Weights of a small mixture-of-experts language model, trained from scratch on English Wikipedia.
Size: 11 layers, width 160, vocabulary 2048, 7.88M parameters.
Training: 568M tokens, 8666 steps.
Below are experts of layer 2 (counted from 0) of a mixture-of-experts language model. Rows are named router (the router's row for the expert), gate (a neuron's input weights, with its number), up (a neuron's input weights, with its number), down (a neuron's output weights, with its number) and show model dimensions 0-31. Each number is 128 + 32 x the weight over its row's rms, rounded and kept within 0 to 255. Numbers have three digits each.
After each expert's rows: "mostly gets" lists some tokens that are sent to it at least half of the time. This comes from a sample of Wikipedia text that the model never trained on.

# expert 1
router:172100121173056107150053138147114108071117111126127155092139120141148184165109132128138127180120
gate0:087120084140146123117082139127185138112081110129168097133137135085136080059103138127132176147151
up0:140161148102063127163131133093152140128124087154158153143109188054125097122174166127102122108069
down0:140098142110175173151086106153123098097161122153121164148155121185187108139138143195138127155154
gate1:115126194117080083072144139100142133055138119114100177126065140098118139155135136144122122113151
up1:098176178135103067063131157069150145154149091141083116031074167085115124152111171200117158135196
down1:072130118190121140085148076091146104079106124090062083157162118120108156130104112119148108130180
gate2:117143136156090130096138165121087225163178090135181053175108129120138107131114147107174070150095
up2:160108110093131107138110109149149093198101109101141098179116135107142097089101166105093130121132
down2:096100140167152138104172132108118088091125161097204127147140160105095131128080134155184163111154
gate3:095155150108166144173103105129135129157085091120100117105174125171107086110130182104075121167066
up3:078158130155179113117124154060159154123154148110133130179098161129059095138084126148132163122122
down3:157150198107159136148096128143149090112139129095134130140089137130094121138039092149117161131116
gate4:130111095148121123090125133151180128211096083147157167078093146060060148158115158142127147145165
up4:198088101151144076160131154088088077131133165168123189161118083082099206094186164127168157133132
down4:166062086134077135144072062103072156171061162113148060153058090172156077122100094148113059107098
gate5:164094102105090159096163126126169130109125116184109145138125157134157115107098156171125075160148
up5:168133086167101180123144140130142133118133156124136170082072092125087055083104106155137120096143
down5:164123131073103134126156110115093077171156154157193144067227151072170142077104117146098073080186
gate6:132162226119148134139135093162077171122197075173111158151131106107120139187168146138088103103115
up6:126103097157101111133146071158123085150137065099141128123108197123148109164062140166128164064126
down6:155112142147145123122135163130139051141161121135113194118134072111154129146099074206158074105136
gate7:101159141184162130156073096171177111087162064158161108138128132112088109089151107147118147151092
up7:203173185110145124101132102119145098105136079157112099079141147069120099134125130150196123150201
down7:096158108126059116136075122130075136167098099109084140202094139115171122104134107140088080065079
gate8:118137150149147168167101078119104225109169124092112087092157165081149166205078114119129173103122
up8:126129124161133106072121149085146147190109070123138134157063154150144184097139144075073139116163
down8:132126124152077048120131161163108139134131096141145109150118088144168117097107198176186159137034
gate9:128095110063172142103105214184115113111170122134082155095122153079123164059139145140154097143122
up9:109161097135170093098089142102162150113141137147119139210151094161089106118138131126101152135122
down9:183113108099116104197126115150110180113179103172123141087023115100140044167112063162141110101152
gate10:149178096136088105154156140143126105138094161135165152099110178128069108104117127124165080077111
up10:159095136104160102151112107166132148164118096106172158158094142139118091166152077140216131142125
down10:077111111122071110108109146085084119177170114134144085154111145111142167126162099099092072124107
gate11:171121100120102139053097106137104133114148125053098153167132077138124126135130143154115072166147
up11:110126085090147121136144017107144163113137163177134122169152107188154145187149112132170082089141
down11:111182160123156118112171131172159097141132142163132151118107067098135104152086107139159144130122
gate12:170114167133139176134154127135068108100136135099142124175121097185161177188106146072105143160112
up12:165152181150073193137097133079137132133158134092137145121077120163169096088135159162140195112159
down12:159191140101064092149137128090187095125098123090167156147126160187121123182146124124163195100112
gate13:204103147103135135137150129169197076148131069135157112108151116121174117190039093170106151122115
up13:117093066117139100139129106177169124121158158103188121168164191131118155142148096149109165138135
down13:132148046129108122109072089131132202082153108147131162158155111116143126140107183124110102096107
mostly gets: " U", " cl", " but", " under", " pr", " Ele"

# expert 6
router:189156109175084193121075099119185156113107133166107158110135095165209141128112188112111129105137
gate0:113165126130054145160156142166135146117112060068082091116149129151132184144097127104113094136109
up0:136134139134104122088133081121114128127130088095170165133184101150103186118088118172083132100208
down0:096093116142172136128215127115155138129087093158176163087122139100145049079133093153079068133094
gate1:168140100152122175136116208100169081085141140165085123134117108146121231146093134161146138169174
up1:118110097092143134125163115137143142114162187170086094097140116107218097143203133104067140143096
down1:086131109162094130150133155108104168164134143129185092091138096088150138130143102158112167138124
gate2:063115163114102128096134141166128113156110142047116177141138098146110195128137084113166178139102
up2:097115105101161089170164118071124178136164124151137121108137159139133126070142180092084122171162
down2:114114125155099164140051174164126089129134107148153113103141085146112128133060082155172107168127
gate3:111069151096150123092115064163088060137120148118133169099158166092136181135123119083111148171132
up3:104146084124156139074122134115122118144089143190060125144067149128135100138097162112123093119137
down3:111126126110188131116141067129086139189178134106041133108095135125144148117150106177134073091140
gate4:108105107176129152114123130139124085142083113128123125101084086118113110127102105143137128160061
up4:072188167061132153150123143087108117053180139150058082114137132100097103142167150134140098159130
down4:125107089133189126143097200152148089171196096153115099176124083140168107139112145149148118112177
gate5:141195132144123138141127132140107124137126085159120085052096071134107147107139170182148172127145
up5:097139170103102168083105118140160094090112150121120152125077107146119104168164123158115063086097
down5:126139102138134145064144159129173110129095097076156125150128165114076127114145115137145105137158
gate6:195141094164098156145124137069121090118108168063124190082132175091144159155128148167147156108148
up6:109181077157154133136133132134170070114128154138145171045099157154145126174157119137177141103092
down6:134167126136184126202141145131136153122140137168127109081110135108094113108171175171171064069176
gate7:152146135119119135097129115172154132128157124096122119145106139160137108080109074109131117167103
up7:131117102151139166147141151132100124124135103145156114147069167146086127094156130096205093150055
down7:082152077155145165132139150206130125106154110117150112160091094087090114102157142151177107133115
gate8:169155151088083075152104122119167148077107066134133164037149132133162086141146145152081129106133
up8:104113169186116124097152087125166116154140145115071045064132122088121167135038116118146119127161
down8:095164109129102133181110116107132087105072123112118088069165139108206131092132118046120170114098
gate9:170138133088127149182120165063099169127087104127131126128101187042121147168131095133086148104145
up9:139092162105138063124136096077128144154082086129197088136127201092143097087207122099158129111131
down9:126196085169092131157163125151061096177126123084151094130137199121125110167154121117154126152077
gate10:187140114098109088130092132150120153175108094116122092154124120168138127128128191079159155124159
up10:168157099109161152064116087078080090130148141132175039086107109118174190101117159160159150127144
down10:116170152158133157119128134079090083101106121194132136140191111143112162072042086159109116145131
gate11:139072109120120159133156081162124124088135132109128135149098097184146169176044065219129110113122
up11:114160119096160130138127171138163123097142168070101120112110139166105129183160152127127172075165
down11:097142122142113172095106155120159136147124076148157153129116128186091146159091161110160153125075
gate12:084160115107128141152099143143091113068132149108081128139143165177204128157139126125143113120186
up12:149146080149064106135094149125122121130097154177097120068138063176157128117133115084149148131186
down12:149119105083112129113081085161131121139151085120129161186179195134165136107154112166079150097076
gate13:149084138089147140099133102161086208104161134106158105098138140137121159110076103136116135136140
up13:173132109141141167187129148134110102097098155095151126111173146172144100086160154109129095106115
down13:145109116132134160142086042091121086162087101183132120153107072202129118147171117143139133173153
mostly gets: " h", " University", " end", " Phil", " form", " inst"

# expert 7
router:121098124096126172136100174142135131095106126140129123179168093116143173071147116102103114149112
gate0:152087144176143085012102191150173138094115150129137133136116115169149059197116170154138109106120
up0:051084105122118101098099081075115142168203101107142110123170101157087123113106070127158102132109
down0:112083093133105092128146133120128124114106105139193142091097130137167105149101143170102120114110
gate1:155140167126144107088127046135119097098113174126135108141150153207078111080139133151055149170097
up1:096162096164124176092155110146132185085116134127090082170142174091120099096152118094113167132077
down1:151153105149152087170137124116136127117103102191128153155180132119120075087175099084135181165095
gate2:069108155129144116096127116126118116041106093188139116079129169122193181105142165131155124198169
up2:089106082122108192145133226104135133062093113128124131122128108122143095062161164128068129145141
down2:158120086109174115137194121101116139076128153116112088149123148124116157168144145101124153160189
gate3:135069160163089133142138101054146106134129112135139130159139142102118155171147104141150151140161
up3:166162034094157152143102099162147176095139120085132089133134038105129137076124171089164153132143
down3:145143141139165135096144115126099206163125116086128175024092109080119158117065171120128111091119
gate4:120090189097118115120119121167123141102154099129144126073135074158094114131143086086119136123102
up4:144174147094089157162186187113101100107097121125167157143136178114080126126066123131114128162152
down4:117154119130091155146136176137162157070173050108163046139128062124111135127101121083077063131135
gate5:172156133188138118119101172140125103112096154124140123096165156093116104134118157132150119076113
up5:104134124078137115150096124162147175189161104150132137096092108165083178143114178129101126115130
down5:117105162134094152125107136122141177188104086137113155126099139097109107150093141090158070121156
gate6:197151156083097122139133095078120132102113074163151150136084143175108173145093164168124078170178
up6:101182162145164097101141168150166169123126178125101099114147104168092137156139095146102147157128
down6:122155166164095221123120211167131095074157123137112133094136109159093137158128132190150121112140
gate7:167108050125119087106137180131123160138146125150129142154074177116174140120079148143031120147128
up7:168080084126154156131091193097141146134187105075075081122122140206119168092109181177135182116159
down7:111115170101107142152064075090139111135129171106151126084094176127149125137156095179123162159086
gate8:146158167149155115065111160044131145110151165139138132125097159114118080149087130126138127124130
up8:067097128107108146142143144155075142110161089065174140130153115182137086137161076190085138097162
down8:128114104095104118187154140151139090068095110113142126140176133137167158118130115162074109175083
gate9:178142139088091125165086084198203151069093221091091099090097099134114104094140138177137117114164
up9:118180106072113108136118098106168148119121166085151067106105093093075109165112075070135129120166
down9:120131107179102180141130111105152144139160176097136103167130030166055083092112118174149141169117
gate10:116068170104142084145096186112128158157129150166171157099091113093160098164105102138151129134140
up10:110146079070140138151141146117128111132164140088075121139169164102111098104191122109108088121163
down10:131106097142164122170144119138152152122125078109119133118093128149134140148114151093113175117103
gate11:114097111066159081144125064132158130157129158103100136076135131102033132144115088082111081131128
up11:050129137094102142150141171151158152142138137112111158153166053176114163070080149121139137117132
down11:071159156127108138127120178089230122157146095147112119184156102136144124141169131099077100099111
gate12:195102097124109133188105112105103112078116132130156135120146139160184084152166125111196172111189
up12:143162108127155164069144144168154123099100072069094116145088130159119128190116211180121126109119
down12:154115161122154135139090076171128172042121171164118142162152166121116156165096151120127090127137
gate13:115160108123055162110147145157101161091183144121125093138110082141150183114099106109119142125128
up13:132148145135126126110141117096139129133073107163182119123125130166172142111169123125149134133132
down13:118150087131104116114148118075190147126040145178078141167117102127135109125110130111134123193071
mostly gets: " ab", " Te", " trans", " Is", " te", " Europe"

# expert 4
router:174115128129061183152107091153167150119116146112136155141132116154165140142103151141142142165145
gate0:115138111130111044174089112128111126134116065082092108101194148156094148140122161105132106144121
up0:114132179122160140126125120098071136140091099076147099144170155111072195167125121086223102179087
down0:151110116148170100114086141115153138093071069141165146165156125163159039093177092131077102098082
gate1:110102157122092069152136098154136105147123191117119149097188139139130183140120112116120102120117
up1:138138112070182148102153144132150156131155118140129102081101119136095182173154172119090181102144
down1:096122102078120133130111104071150160165054148158073182119148153165126131120127123105136135174122
gate2:090123145123099155165104132111135159182103214180084112102081128123094121113133153145142132087149
up2:161104172156173151094138116097120150108089135221098142159188083096117157128144159134089128159110
down2:137144139098100146150127151139168186142088112169076083156217093118135136142142153110150085180148
gate3:073158061111136130108071130167109170132169121152142104118120108136156150149136133142161113156124
up3:135159191098094137148175120092133134094223134101127150149080181095068125094125180097141181089115
down3:081136142136112150044089193192124166096115099159085165136112165145106178086174084119151151179135
gate4:139130158069138175099112118083153112074130139136134096183141111113087159110108181169095107165112
up4:124100177121089078169135118151065126153124105126153214094154089123113091130163167132074099115080
down4:114098090131143120162108103119187146119137100095092170125148099149175120168145121142136092133112
gate5:078144122162124168110142130109128142156134165113126211153135162138190059109182139137111133128152
up5:079136117121164080085064097164131127098193125167178114113190136085138144148085209086163112160130
down5:128136137147137170138136160205128134146075153212104161139146180151172129165092101145140101148140
gate6:134128110116153112127118182137152092105151084125192138116126137119179157129079112077093106151133
up6:108142116124166114087100173147144126155144126123103140121095150111154087103089142116106077128099
down6:128146122107125124100098119093176185101125092141169096159157119042157125062153095123116124159154
gate7:159211069122150118123088136143129119125199128133122149122157145131060107128117156159118174123121
up7:113162156203154118149145203144176121102139054149081133152064108125144182139108135117174092141121
down7:140121159072119156134079134140059166159095104145111150083128107109121113161061198103096129124130
gate8:126193101120133112109086153132182116078205111106093167095165103136091130127123145147138138084122
up8:138124152071107164139097147080138059100163167190153126118138169100147168174157075148087120130186
down8:134151089088122058174121111093105092158114149097080064203139108148151155168129165159124126076167
gate9:192122112153173125107099173121117089126074150119148174104125148119093190141104152125077199142196
up9:100120155168089181089189142129128102113120110098111205090111123150154111185123051137104103196124
down9:110127168134181104174088116143179102140092145121119098142118171110114179089132127150155119165196
gate10:195135074127071101162152140113120069128137150113159177150155122157088168162118144149084131136163
up10:071142161127138137137112111154145145152137116142143097144107121142153145157126151168134152154040
down10:214118092168119116116128119147165121140141079115085137173132120157149185090104123178153074162145
gate11:107160127063146137096162169096155121137157189075141202136121105186181123186172165133129143147133
up11:122151150164049096141127135123121059162085176143171083149122212089146127164136138137177127126192
down11:115139155137137149106169174111111063120189121125184132177143111195144138151106139091167099165165
gate12:101167134121119106116123107142110082132061125172143140084099131130179169188158077151156138146122
up12:107113163094145145119174119127117148147158132141180097122043137085091128152154159118104163079193
down12:109106150128156081163094135051107112135101156127103090146031164159134134121096098142150109136131
gate13:122143122139146080122107073091159112085123181095151060125121143127117104074151107125163124092063
up13:154112138172141144165133116166111151112196197138154160197122100127163132161148163173056186166130
down13:081110143170115116144078140135158126141103189141118089196124109181088091089126136130066162126087
mostly gets: " contin", " spec", " just", " local", " ann", " tra"

# expert 5
router:124126102143068178143088163126129099083130112169156107121105147175120149155103176099124190133141
gate0:145115140115175138160166066129152118098133063141083128132113141098188203071123116149082136119115
up0:102122169145138115133145101108064142086119081125116083108131150180162135118194099126119150168143
down0:138133176157117117155132126128080138192128158165090089118113084120131092100147109175127176111084
gate1:188117119084094153102103163101208064128115155103105140143124089126138069132095168073107157101120
up1:142140159138167120145133252157124153200116141051107161046116134126113157109144149126107115161142
down1:141172165124139104176151091190120107123129136148173190098181093128118193127125091124214137144170
gate2:158146167168138165177143079083205156112133109135137155106133087143102083156109161135180102139137
up2:135057117110120110100115157145108108121163113136080136072092145112176100099056140104128141161095
down2:139135182120091148082134138182140142165149140155186145146135142134136115117139117168097107145174
gate3:146175072119090099084201091144123067085057093154085192150138163092157140152132193130146114133166
up3:182167095142125174125167147125101153116098111117158177127098174111217115143161111078174147115111
down3:185101109058149121079112145165101179149151129118103159175091098152114109147126130140146048125094
gate4:135081117140132137135104107115117083098194143083128130109142152079138147133088116148126148120074
up4:187138150152112152173084150139133152169116100100101131130141084152179104159141163184079112113147
down4:164138187108096088152117126042121107115094145067158101128195154131069109105138119146127125080145
gate5:144149157092158161096134179096134153094188091174084173106118133144140122188117122123089158124116
up5:183088119133122132128134156183121120144165015112103103110165132170123096125130113091166166125116
down5:151147165076154131124133157164110124145120089131108116124121129119146152119174078098091146158167
gate6:124114115074096174126106058083144089126088180154184157107122119104143128148112122167172143131118
up6:128215123080089186132129146113106104111144148118130161182074152144109129088116130146145092132121
down6:156131155147147123190157106172128135102133109120151095152145153136124149137054129096116163119122
gate7:116148120169111137106153158157093154117090134124142151084126100098157180096157125148204179144138
up7:105164108085096124153117133073130151130124097130141154067098155114126132158111174164137116154098
down7:081133145155131115116146140151138142150175158135112146118130108109142139133132136161220128158098
gate8:133105106126114084081110146129190104117076154163131174102144114146121166102127240139180118130127
up8:190162101131144168077097108141157119108118108181158165123143133115141138122133122129175148125145
down8:123186196130060073145157144067082048111142096106157129106148115110102095129045123103180161205144
gate9:144105099140159144162138185136184127152129087153111156124136128146100106089114179081185172161163
up9:178101152147143111114133103108091147121110185140172122070109145097125142139123147180098132143096
down9:176115138137120159125134186116129084108181162104123133105022172162128166104106118111181112117133
gate10:190194113151113117132105156107148139114109113132131116119134155065142133105119147147101117189116
up10:145095124048114123129094086111147163117175162170082141081124122124189145099077120159130096115090
down10:145075061108128158154106124169109130110154100113094131155134119100105124087123125083183088121094
gate11:125138143153063124133098147084105047220105119122143157115113135120155170191127120137119102145149
up11:085130170118141144129108071133115131095105108178133125059213086171135081044099184148093159127105
down11:172114134098204175146058092121134088125104132148145118125131088161165157108133133157141151148106
gate12:124124131118124083158127141086114133140125181112110122105147114110100084091134186119131129132141
up12:089186152165092101107138067167077134174117136141095151181104160097190095129153160106142208148142
down12:120149106167133113196155164174122143083110154108114060170178090141142095106079161070069145093125
gate13:158142096119102106067077104141130110157172138134118143146124122159137104177147153117192120139102
up13:125133113155124140144114183153099167145049188119162114096110117139098080167088148101131184095145
down13:160098111110104134171109103050123157099122172038160185172086179148130112123129141142134130144123
mostly gets: " t", " co", " ad", " exp", " team", " g"

# expert 0
router:176185100085034117103090089185167173022111152170161150120077130131144096168082147127087150109127
gate0:115174184098152150121136153080125119122140209096091132139118144125079122146046149129155157106121
up0:147142109097079176072126091108131071113153173046084198066118108089123100157099151120197144119154
down0:094163125144143116134065148130093131169150116079152149132127120102143073071142173165151143132102
gate1:165106118148173085119083159129114166032144085067071084095106136142111148127092145089142164108152
up1:151147134167068143109170120138145121187125142131156128103117132136072136108141089096142112169143
down1:105123092179169101117155084115186081116097150155093170101113108174122118170132142091170117170123
gate2:137117126152145111116113089092113095124162144154029133117084177117119095136161136112122118180168
up2:120139133131135121158140137137125096122133138099125100156193147125129131128081147083081139107139
down2:131152132177094120104133123149167159110112123076123152119112168124107147083142125192146137145118
gate3:084101138134142117101160099155143165147146087111146139120110094114156137141090164094164219140114
up3:074098116154168089130134158110124132105109152134088123098131155102153152158109213139147112104141
down3:112093169171103122128103115163172105121105158070138067129083199132154099157136130087142138131167
gate4:108112142164143108138119146063092099133144075137158069127146152128100127119052104172092084143148
up4:089166111143129170170138108124139111084069139081124099085101126137088136149106185108108134093068
down4:084117168145133136039110141149200169122153155120112103106155171119142117133125128090106172128149
gate5:105094138124153122182165133119078108114096177112180165187138113132136103119148135122113093059120
up5:095127135107153128048168118096102175142111104120139161161118091130134193168146101159188147176174
down5:191146118147079120160152159149137078129110167155186158065106111095085106144102151134146174125128
gate6:124161174126153143147076101138141133091123134110117120064159137119127086115079133084126156151122
up6:147101116147125135132103138162109149114158151131124111160145141180168148144088117130139128130155
down6:160145059149142144146155139111140148106123143158087080134116111165151117120155108219145087146104
gate7:131152110074122140058168152143177092079112111158134136116207115163112138102166135061115133171149
up7:166140107144171135181134106172132137172129130128098168102174157144183143103112133204086143171119
down7:120187105134093138146139163082116079108182115189067168088199109090096085108101116182126156156123
gate8:188111104122078178080114192136133127087142145178121079137181106089113128098154117196143174136182
up8:132135112095167109127100102171144140135163057140088088108094069141202152150091150126081075116111
down8:064124129181138141119111159130194143130078110109143117149105129118145102182112198133168124112112
gate9:071108084133108127087121141135097110148148130120065149129130042100174107113148106170107188078162
up9:109150078112165078167108127144131099136071140049157205119201146117146152067107140106104197095137
down9:127149082148132133175148173106107208208091089143086146142174121139098177144104112104113119122077
gate10:092158152129138143122080079115171149148137126134157076171140165109147142064159102215162136138129
up10:117084134152172098170137103145094126094181137090167126133181138126125145087153165124086137083089
down10:140168126140107152153128091119090054160064089131162147115148120103137106109096099156085154081142
gate11:129115131111082074123140107092113088093136124166078087131094106111138107123117156166119075142132
up11:116087115144135159067144145147111093120110122126147131137180132146127141166170131151163104108123
down11:142098100119161172091081082142134128134115103137057106163080097117132113168112152119106127128104
gate12:130137160092118128129125177099065121185108073077159150120145106178051167156100136085110080134164
up12:145125127133162154090123086169130150104155152159074075165098144115132121064164157097136116122107
down12:110113121124143132126165105108140167099167134154086155167168103165153096088126114138160128138156
gate13:104097122134139107114083139121093204049131106121152121223148089158136074102128151075108083115110
up13:086174047134076141153121129134147149119140139069105136146087152085116113146108162125118158158124
down13:120164137188065100137101123086073140150101111041109098111138242091095130132149113169143151156129
mostly gets: " and", " le", " comm", " Comm", " two", " or"

# expert 2
router:154155105112071188115097180159219116103130144140115074122146111131066083160130200075095160141120
gate0:093097103117137111170104152093099152117120151146118056151173137106119107163134076122125061127094
up0:147162154144115155145161198177156119104091167119160124109179178186160146128111113140124136108113
down0:126117136097132123114139083160119128139163140131074107115160156159162098170099136219133094166187
gate1:094150093086085151082116110105147140151231083116125154122182104172112110188082097082114143074093
up1:123141093149134151149137177091125101158098180161133099191103081110137122144170159087103109114141
down1:162160097077156107088147100170091057139146168164143162111144111142101123069163120113137118143091
gate2:166143123167131139178077094086131135165159123125176100085126144121153152215127052114165177128172
up2:119175107141155127135103123148097165102137112156168144126180107121115165105067106153075153143119
down2:100121204106099158123168102167169128096090133132180139103167158127103069185075096110148142153132
gate3:143130115109144114120080106125042095130116149134127145065159070138156145139144128150122140129104
up3:114091145142106128119021119153077068105166123110102181095174098127161105168136061186124127106098
down3:106127086072096121097111148184081094107105076077112164109124129087159127073171106128103102126165
gate4:118126077117120129101165106096072114099072100107144134077127114068145155118090132152071168084118
up4:134116159124142054184205076039115086148152087113112139137132134117131119106151141121131144140171
down4:180114157103107130116110167164115173132067165083117203114080134140153130147113096128125128165142
gate5:147076135114110094156130061156127126069111126193157148155156104142091143070104112175064126090156
up5:125077115127116157133161090146133145105066163143148163153117139101138058071088085177074165170124
down5:139065177124090084179134104138114138097109109141140138086144099137134157093113153100122177140203
gate6:071125043107115109115094160154139098107146095112120082058193090132099102173080068129154108121110
up6:106147100150116180085107118179163134109133135136157139179069100191154134080131087091081097109121
down6:165150201096068099137123108110172122106136148151106158090071086148133058115148147151167162101088
gate7:133077156134100186151119130127160164196161150155109163178145126072085105160172178127147130158102
up7:159183143109125168087143104137151113121090083111131124070096101121160141075176068149128162133089
down7:059171157080153212076138160115074111171168162128150131123074130118179156150141097094123145073150
gate8:089167172161100109129168116089075125180135123144144150088102202089155110151168199127064147092081
up8:095108090081140194075165098149127119098132138087141113130097104112151149110088163120166167136148
down8:162121146108122137170193069157116116173121139194130084109093123101129113131086132141135141160155
gate9:125136045154143082150099170105111106113123153192110157201141139085165142087144109127120107158165
up9:111131072144153212168118102140099110136127143131130118094133136108165166204157083154140099177158
down9:081166169114109098143146089166178153151064100097116141175151147069086127119147072144127139139104
gate10:138182166112105119112074078126139192159129085081126216149095182168169172094142122111183105132089
up10:114134081133171108133150189145106091082102145153111044122126082150139115136108159105110107090196
down10:136134102130193139185115112128106150114114095127115127158162073108124142165116169173079127117147
gate11:075144120155150127060120043146159140116112061151100151085143194115106190123135072170090161108115
up11:152108153092140115091135125119120122098127199136121131111107100132178136142153124090108082172127
down11:146068089147092095160070118158112047150148120110136168129095146127170130070145154114094105125147
gate12:132084101121147167201064082103169090100188158149200145169115063075155143169143110137074101184135
up12:148109153091149103119150141155153074113098147124133118084119109116119114174158097072141215071142
down12:101106059110160097125076158102139098110083109116134165101121188138080136115123141065121111143091
gate13:136096085094056130065070125135173091148103122099153118174135164175101122149127132099174176097116
up13:098088147093143119124143091107150096088120093110106117170105104176105111077163167049157146151128
down13:113129112084143115102163127077127114132085158111125131131090118141120059120117132143163105082107
mostly gets: " st", " St", " Bl", ".\n\n", " Sh", " Har"

# expert 3
router:099118085109122167143068128087119101051140164132128125145122131112144143115083164112096141196081
gate0:137130148141129097139149155175140113176132122041169116184096178149072186154095141106157187113107
up0:107095106129127140156137195081169130130130175108102062087086167157101132103098105110122106133182
down0:173177188092199100201147111094080129104140114140095063157114122105169059168099164140146107112129
gate1:165127135096065204065139116117125129135129082149077152173123132163072110130155173154139095095180
up1:105088102115179152153152141111152129131096151097144215159155102143123133103171118113067112157075
down1:096149098140133100096168099127111120156149120079140141112104153114150155093064137143171143086071
gate2:151173102086142109156102093095171179119133165090120146104135135117092139094154158086139132174139
up2:141123156118098132180129132107114116130176110096175165112128131162088151114123108129080110108162
down2:105130135144108153179080193118120094164136107107092100105187158135135143158141142209100168134153
gate3:164177103081107168105107097135175131100131227160136152155127170133161082166205140117096121065158
up3:069111164086111124122176149118136120085127173127114138121139129159124128164118157168118140065147
down3:168159157129114150135108146109107110158092111113088139111099130093076155100212089116143132054132
gate4:109123131112098135111073158152102094084091127210123121151148103102103117116169120182100090120094
up4:120158117145133101112126131121148102113143139124107192130154135126125140127084160174119092156097
down4:138107064114128067124096157104137134124077126107140126169158123129108111125172083111104153133132
gate5:104105115121155126151137141170102172088168117108109090104181126133161110116125200160074093141100
up5:079171073122130172116165150131095167155170125080117116102106132084164183174151110107140120175060
down5:090146138095154121187067151147111082167167123113215093111138167144059114085172112163131120091128
gate6:129098047068126073159114143120109128119125153096143123114119097145126146095136135126159114147103
up6:127122094140132143163116173135112147129123135086163113129092156108170126119155151077161171100058
down6:072084164124144149099100133140094145141113100089136072144172157186113190107125117125153129181102
gate7:120153161150112137085167124120137107112212152095155151122155135143133141145091149068079106103136
up7:095154134096106154113084133118085109148091147098174141187188143117136096125211155201155116081139
down7:108133082142123109128147232108079139121133118124185131162175147131123082190141128138154124120169
gate8:123097078146135143099136099126160166105147099140124146121162189063072177153066112160086146156124
up8:095109147152104132118093175047105169138146124119183102182132123111190046166108140183190162122174
down8:148148110059132178136065057050155132142090151097152068134132123134128120140145096139125058146138
gate9:115167111151126111085140184141119147140171167146085120142120182103180125165100088140118092157113
up9:177162147125137130130123175107162139098132143174054138139091103106208150150075119136122096137129
down9:094110138124198102052159167144156146124114109171095107097122141128066120122093151122133120107099
gate10:107072083103168121136165177124111125215115108107098170137109116128162133127130202089114120098143
up10:108088088141148067162118182122158143105121046140115111088161155089119125148063151157195173103166
down10:098155067086074098114126109131083082159102120109144129135115167184133120181142092070115108056100
gate11:154150075091114156131139129110171107075178126094057171148134170176145150154156115159173088150105
up11:117151093107175151095118090158111134151088117073171140106093095118082160066142082162198162147174
down11:134067126084122107117120116106096112107139065121110074141127126112100200129072069156122134120172
gate12:123139114167124107153092128114146076075089055117067101087117138132098122096142091115146140080128
up12:127134119162152083138134133108123121143176099152105200179126190128125066109143155161145218102165
down12:139133111161137120204130127128139106142146165123123125151134044124138119143175106194114129099162
gate13:151151162118112116144164160123121135101101126178138163133109109143141130106145137196062172080143
up13:131109155172130196108133088104179119147085113110134113167174069108169160115133139140167129165101
down13:170140148139106156089165163087130128179138119030106110102089133102079155154107138117138140119154
mostly gets: " have", " open", " that", " ne", "″W", " which"